config.toml
n_layer = 14
d_model = 128
n_experts = 8
experts_per_token = 2
d_expert = 48
d_shared_expert = 64
activation = "geglu"
moe_layers = [0, 1, 2, 3, 4, 5, 6, 7, 8, 9, 10, 11, 12, 13]
router_score = "softmax"
normalize_top_k = true
routed_scale = 1.41
balance_loss = 0.00517
balance_bias = false
router_bias = true
init_std_router = 0.0218
lr_router = 0.00225
vocab_size = 8192
norm = "rmsnorm"
norm_eps = 1e-05
tie_embeddings = false
optimizer = "adamw"
lr = 0.00418
beta1 = 0.9
beta2 = 0.98
grad_clip = 1.0
batch_tokens = [65536, 131072, 196608]
seq_len = 1024
train_tokens = 409200000
steps = 3274
dataset = "wikipedia_en"
Below are experts of layer 9 (counted from 0) of a mixture-of-experts language model. Rows are named router (the router's row for the expert), gate (a neuron's input weights, with its number), up (a neuron's input weights, with its number), down (a neuron's output weights, with its number) and show model dimensions 0-127. Each number is 128 + 24 x the weight over its row's rms, rounded and kept within 0 to 255.
Before each expert's rows: "mostly gets" lists some tokens that are sent to it at least half of the time. This comes from a sample of Wikipedia text that the model never trained on.

# expert 7
mostly gets: " music", "pl", "ment", " Award", " pl", "ter"
router [105 143 140  85 128 140 124 115 117 150 125  93  79 113 130 127 113 133 111 141 107 106 106 142 159 142 145 133 100 137  94 121 151 142  97 178 164 137 133 136 118 176 157 112 142 119 103 105 159  97 152 121 126 110 118 141 148 122 170 106 117  96 149 173 136 110 150 119 158 154 105 174 120 140 142 130  79 121 110 136 107  97 117 117 153 117  62 143 139 122 133 112 134 143 148 120 140  72 152 134 151 145  80 154 123 147  79 111 125 133 146 108 108 128 133 107 145  88  74 145 186 157 132 131 135  89 146 122]
gate0 [119 113 140 140 133  92 179 138 180 136 161 148 104 117 128 154  86 144  94 165 102 133 108 122 106 127 137 120 101 118 136  84 148 102 155 125 143 127 165 117 100 162 147 122 132 102 121 125 107 151 136 135  95  80 101 119 159 105 169  78 151 126 137 115 136 154 108  78 168 114 119 144 104 105 122 146 125 109 141 135 111 152 136 139  90 136 154 127 113 197 134 164 145 140 143 118 156 128 144 128 146 125 105 103 117 149 101 147 134 179  79 133  88 104 131 133 105 104 103 130 152 127 150 118 131 118 144 182]
up0 [138 123 168 129 136 170 139 138 155 136 134 118 122 111 176 181 105  77  96  93 120 125 165 108 131 117 126 108 118 136 113  98 141 151 124  98 133 129 142 146 110 139 111 135 120 109 134 102 153 130 139 133 145 135  99 155 118 143 116 124 146 187 140 174 103 145 137 160 137 149 159 149 178 101 141  98 124 109 172 189 119 119 131 146 128 140 134 157 163 111 124 165 138 110 135 148 139 117 110 108 169 135 113 156 167 125 147 143 148 139 171 168 130 131 106 123 150 125 131 111 146  66 108  65 159 117 115 155]
down0 [ 49 109 133 168 103 118 173 163  98 100 160 118 104 133 111 137 134 111 132 132 144 121  99 123  74 110  74 107 136 130 139 132 131 133 106 114 122 110 114 115 105 100 106 103 152 101 110 163 110 120 133 128 108 117 125  97 139 137 143  76  99 136 135 109 133 176 146  84  78 130 121 143 107 136 143 115  90 126 123 178 141 114 145 104 134 115  91 118 122 154 131 109 143 121 110 119 118 139 158 161 182 101 102 142 137 159 141 133 128 130  70 110 106  99 135 152 109 102 140 134 131 126 110 117 144 135 140  69]

# expert 6
mostly gets: " in", " 10", " In", " 17", " from", " 18"
router [131  96 129 141 158 117 181 150 132 106 144 126 124  82 111  75 165 142  95 109 151 109 138 130 113 156 128 110 158 167 138 146 152 106 192  84 134 119  96 121 141  90  94 145 101 138 115 103 131 130 113  83 123 122 132 148  94 145 103 140 147 131 132 107 109 162 110 139 109 103 153 154 144  91 121 161 104 126 139 168 144 118 119 171  75 135 160 108 123  91  96 137 153 142 102 100  82 142 120 133 153  93 103  95 129 135 132  95 123 100 109 156 119 104 104 100 124 148 139 100 116 139 154 133 152 145 130 106]
gate26 [ 83 151 120 101 155 102 120 134 155 126 132  98 111 171 125 137 127 112 120 109 125 107 132 156 142 117 125 109 156 139 126  79  93  97 145 144 101 133  94 146 142  99  98 173 130 105 169 133 129 129 111  91 104 118 128 109 151 118 124 101 152 123 134 145 149 132 151 123 136 153 127  80  97 180 112  98 135 156 115 144 127 103  85 149 131 175 154 118 174 112 105 110  57 122 103 123 134 133 100 117 145 113  87  92 147 171 132 122 128 143 119  81 123 123 129 105 126 152 102 126 126 143 159 172 120  81 100 100]
up26 [138 178 104  88 138 122 118  87 127 105 139 166 118 109 140 112 137 130 129 158 117 116 157 144 106 132 144 134 196  95 133 122 125 113 165 171 111 162 122 111 153 151  94 103 126 120 157 105 123 111 122 135 142 154 130 123 161 139 138  73  92 138 185 130 133 128 114 160 152 131  83  90 121 152 132 159 121 167  94  85 137 120 158 127 131 115 148 101 119 179 151 152 155 116 130 131 131 122 190 137 123 110 162  89 111 125 125 163 125  83 152 153 139 136 144 137 146 134 133 129  93 149 110 158 147 144 136 153]
down26 [128 177  95 105 172 128 150 103 110 178  99 150 121 137 142  92 157 177 120 108 102 141 142 126 125  95 132 143 152  91 113  96 145  91 107 135 110 139 117 117 138  73 173 166 133 145 142 123 121 112  97 101  99 160 126 100 118  90 163 112 132 119 156 169 142 137  68  93 106 116 117 109 143 148 140 120 136 165  94 145 180 133 114 123 128 124 129 162 121 138 109 144 117 117 108 154  81 113 114  81  99 124 117  96 139 121 158 134 112 114 111 119  86 143 154 128  99  95 105 139 124 121 109 135 156 133 135 117]

# expert 2
mostly gets: "===", "==", " \"", " =", ").", "-"
router [125  94 121 161 136 138 148  85  84 104 119 124 137 159 154 153 115  93 115 113 118 161 105  96 120 106 146 143 138 123 117 117 151  78  98 113 115 147 126 105 112 119 127 127 144 127  78 168 150 148 133 131 145 101 102 111 119 111 122 108 144  96  78 127 124 114 118 129  84 126 128  85 136 140 133 155 178 103 140 146 141 125 109 128  98  93 161  71 121 145 136 163  45 123 154 138 171 161 130 154 131 135 146 113  99 147 130 154 112 117 143 161 124 130 101 131 158 112 167 164 138 137 117 111 155 158 154 113]
gate26 [135 174  94 144 129 123 110 146 158 107 144  95  74  92 132  84 140 102 110 173 185 118  90 152 184 120 136 119 129 114  99 124 101 110 159 134 130 101  98 155 138 138  85 161 165 122 146 136 171 123 122 144  87 152  82 120 113 122 110 111 154 135 119 106 148 116 122 129 108 151 152 112  95 141 117  99 133 169 131 121 122 119 137 122 159 107 108 152 152 137 117 108 129 123 133 110 105 196 126 112 134 113 134 108  88  98 118 119 114 150 138 155 125 129 118 135 107 113 151 159 149 154 168 124  78 105 119 152]
up26 [136 128 138 134 152 154 107 138 107 108 129 125 138 137 132 153 177 172  97 168 113 119 146 120 141  89 158 116 114 138 129 154 125  85 128 178 131 168 136 147 131 155 138 129 138 128 128 140 150 117 122 110 139  92 135 183  63 144 126  86 121 108  85 103  68 115 114 142 133 146 119 131 152 132 108 148 123 130 137 180 126 100 105  78 121 117 150 143 183 134 112 120 111 145 126 109 138 123 176 134 127 127 140 154  95 155 138 101 151 137 101 161 157  87 140 150 117 141 161 146 160 124 112 184 110 158 134 114]
down26 [ 69 125 125  87 159 127  99  94 132 145 135 108 144 160 110 130  83 115 145 123 107 132 111 115 116 132 184 129 162 125 121 145 123 123 129 162 105 152  78 189 127  87 136  73 119 122  96 117  95 122 151 123 123 127 170 114 121 137 130 131 128 118 105 133 111 111 109 122 121 105 121 165 128 101 107 143 113 110 117 150 123 131 134 134 166 102 114 150 200 170 142 109 159 135 106  91 137 152 176 118 117 118 149 116 119 131 149 108 122 105  98 150 163 179 141 143 120 123 141 159 153 130  80 139  99  98 132 128]

# expert 0
mostly gets: " a", " an", "\n", " its", " their", " re"
router [126 118 101 123 111 115 128 140 151 141 144 127 128 125 139 194 103  95 117 116 165 159 157 131 144 126 102 147 122 138 146 128 133 115 151 115  75 122 150 165  97 126 113 161 105 121 122 153 162 135 106 143 110 105 108 105 127 152 125 152  95 132 129 120 145 142  87 126 118 134 147 106 143  98 105 128 146 146 140 107  43  96 151 117 108 123  92 175 100  98 117  88 162 142 131  95  99 118 185 108  97 150 139 153 160  98 143 165 122 121 128 133 147 154 167 105 109 120 108 133  74 110 127 150 143  87 126 121]
gate26 [158  75  90 125 120  87 140 201 154 111 162 115 121 168 162 160 129 124 132  82 151 110 154 159 167 148 113 166 115 176 131  90 121 110 158 133 128 121 122 164  82 160 150 109 117 115 138 131 191 113 105 144 128 110 133 112 114 150 137 146 142 141 120 137 159 155 145  96 144 139 129 152 118 173 116 130 101 142 105 135 112 111 117 163 128 130 106 139 111 145 114 134 140 162 128 111 114 115 105 139 127 154 115 118 130 121 144  78  97 145  77 149 116 104 115 133 132 112 119 125  92 107 179 108 138 134  96 121]
up26 [153  96 162 147 108  84 147 128 130 110 150 126 156 115 117 133 144 116 142 115 144 111 145 126  99 107 154 128 125 104  99 145 125 118  94 121 115  91 134  82 161 136  93 144 164 141 139 127 114 107 104 149 153  91 144 103 109 149 112 150  96 123 106 143 124 182 122 158  91 150 103 127 111 140 144 124 144  89 102 155 137 119 140 129 133 130 121 107 139  98 107 145 112 198 190 193 165  98  83 139 135 124 117 130 128 134 133 146 120  84 120 174 123 114 124 132 123 137 113 103 106  95 154 189 132 118 155 111]
down26 [123 150 115 158  96 111 104 170 141 120 149  90 157 125 115  83  97 143  98 128 163 114  99 120 135 122 110 100 160 164 133 157  86 138 136  94 113 131 104 102 146 120 124 143 153 123 145 106 157 139 147 124 131 118 144 169 136 150 151 121 151 126 128 161 123  90 155 107 170 167 157  86 158  95 167 196 135 127 109 155 109 166 115 130 153 116 126 103 170 114 160 158 139 127 115  96 100 123 141 101 133 128 138 170 139 139 134 105 135 116 114 106 168 109 142 130 134 132 134 180 181 106 110 163 146 131 139 128]

# expert 4
mostly gets: "°", ".", "′", " April", " June", " November"
router [125 109 130 105 118 156 109 127 121 148 153 150 112 136 144 101 122 184 143 145 118 143 120  95 116 160 105 137 131 161 146 105 140 163  94 170 157 124  88 136 116  98 134 116 138 133 159 116 140 157 148 126 107 154 147 130 120 116 164 152 121 144 128 116 123 140 108 113 106  88 116 119 125 140 137 118 145 178 112  83 135 182 116 104 162 162 143  83 167 116 149 122  66 136 124 165 129 145 129  99 144  98 103 117 140 119 155 137 126 192  72 125 139 127  89 136 147 146 126 117 108 157 100 115  76 115 141 171]
gate0 [136 110 111 132 105  95  97 146 157 134 161 141  82 113 145 143 123 128  88  70 126 157 162  95 124 101 138 121  88 149 119  76 105 149  92  95 107 132 105 133 104  79 128 154 119  95 118 169 171 135 104 149 105 104 131 135 122 137 138 115 126 123 133  83 158 125 150 138 152  80  90 107 158 156 135 108 128 139 130 171 135 121 134 120 141 118 129 133 112 164 123 137 116 121 128 164 101 113 140 115 189 193 132 121 180 164 159 123 112 128 120 150 140 144 113 120 113 137 132  97 123 111 129 113 141  97  94 135]
up0 [ 90 107 153 117 146  90 112 174 151 159 122 109 130  93 120 130 118 169 106 130 136  80 121  81 134 114 101 122 120 152 128  84 153 126  95 162 134 111 130 147 148 123 151  97 128 132 128  98 113 113 145  72 117 128 110 100  98 116 165 150 146 136 167 132 144 107 107 167 121  95 140 121  92  85 138 123 124 124 107  59 134 132 118 107 150 147 139 116 115 111 136 118 161 136 101  74 110 148  96 105 109 137 114 150 146  81 145  78 130 112 116 102 130 118 174 124 133 151 105 146 100 153 148 109 130 145 102 161]
down0 [166 133  83  95 150 117 159 123 171  93 135 125 169 123 121 132 151 154 118 138  60 103 138 101 143 104 170 105 124 175 170 136 158 177 122 125 123 122  80 136 128 128 105 122 139 126  91 139 126 158  98  99 130 119 111 167 146 128 181 101 155 134 150 168 155 136 135 156 121 156 138 144 118 147 136 152  94 140 104 157 172 126 134 122 136 113  95 117 134 137 112 107 135 121 102 141 126 133 139 137 162 135 151 141 173 172 123  95 115 103 129 158 118 126 130 114  74 114 106 146 124 173 100 132 137 115 146 107]

# expert 1
mostly gets: "ia", "ai", " York", " States", "ier", " River"
router [104 149 152 158 140 127  96 131 125 112  90 118 173 117  65  99  81 119 155 138 134 147 122 163 104 114 152  97 128  92 140 118 106 151 136 117 163 123 173 119 152 131 143 135 153 129 111 106 108 126  97 158 140 126 174 158 139 129 130 104 134 141 138 120 121 134 146 129 189 156 100 124 103 143 119 114  86 148 138 108 156 148  96 167 122 118 119 116 141 154 153 174 150  78 133 121 143 130  99 126 151 128 146 124 128 155 127 165 152 108 151 143 150 135 186 147  88 123 150 147 127 111 152 168 136 152  76  98]
gate0 [138  99 106 138 132 131 106 145 101 129 119 111 128 129 112 102 124 119 107  80 171  70  95 130 158 167 159 126  83 123 113  89 176  88 140 124 130 145 118 134 119 162 137  88 131 124 106  85 137 155 152 162  80 147 106 110 157 107 137 120 143 138 130  91 126 184 134  97 124 148 116 143 116 114 142 144 101 116 105 155 163 115 136 148 133 175 161 129 106 156 164 152 110 125 169 136 127 127 154 119 121 134 136 120 105  92  93 129 145 138 155 118 140 141 122 141 154 104  79 128 144 186 108 141 153 143  90 137]
up0 [121 142 147 118 147  83 128 129 142 121 127 132 146 109 114 101 137 135  88 163 151 110 157 106 106 130 119 150 183 131 116  80 136 119 136 137 131 113  93 153 144 136 148 113 162 114 119 116 133 125 171 149  89 153 129 127 137 138 160 165 134 177 144 159 175 113 144 125 147 168 125  97 143  98 141 152 173 108 126 102 126 137  56 121 149 114 145 102 110 126 112 131 122 138 175  69 148 126 114 144 105  75 177  95 139 161 121 125 127  87 115 115 130 109 140  95 104 137  97 120  97 116 155 131  92 134 129 119]
down0 [132 130 160  92 140 169 125 141 104 117 135 161 139 123 144 173  83 134 106 113 124 106 116 128 117  78 176 121 156 101 148 159 166 157 171  99 134 120 171 146 136 129 159 110 164 103 120 111 129 131 101 123 138 148 140 105  95 136 133 144 100  98 110 154 129 127 128 159  74  78 122 150  96 115 161 123  81 126 137  77 132 135 126 116 103 112 125 112 127 134 152 136 118 121 113 136 148 108 142  74 165 152 113 109 144 117 163 110 161 143 133  91 148  98 104 119 116 133 115 155 105  74 116 126 122 168 109 155]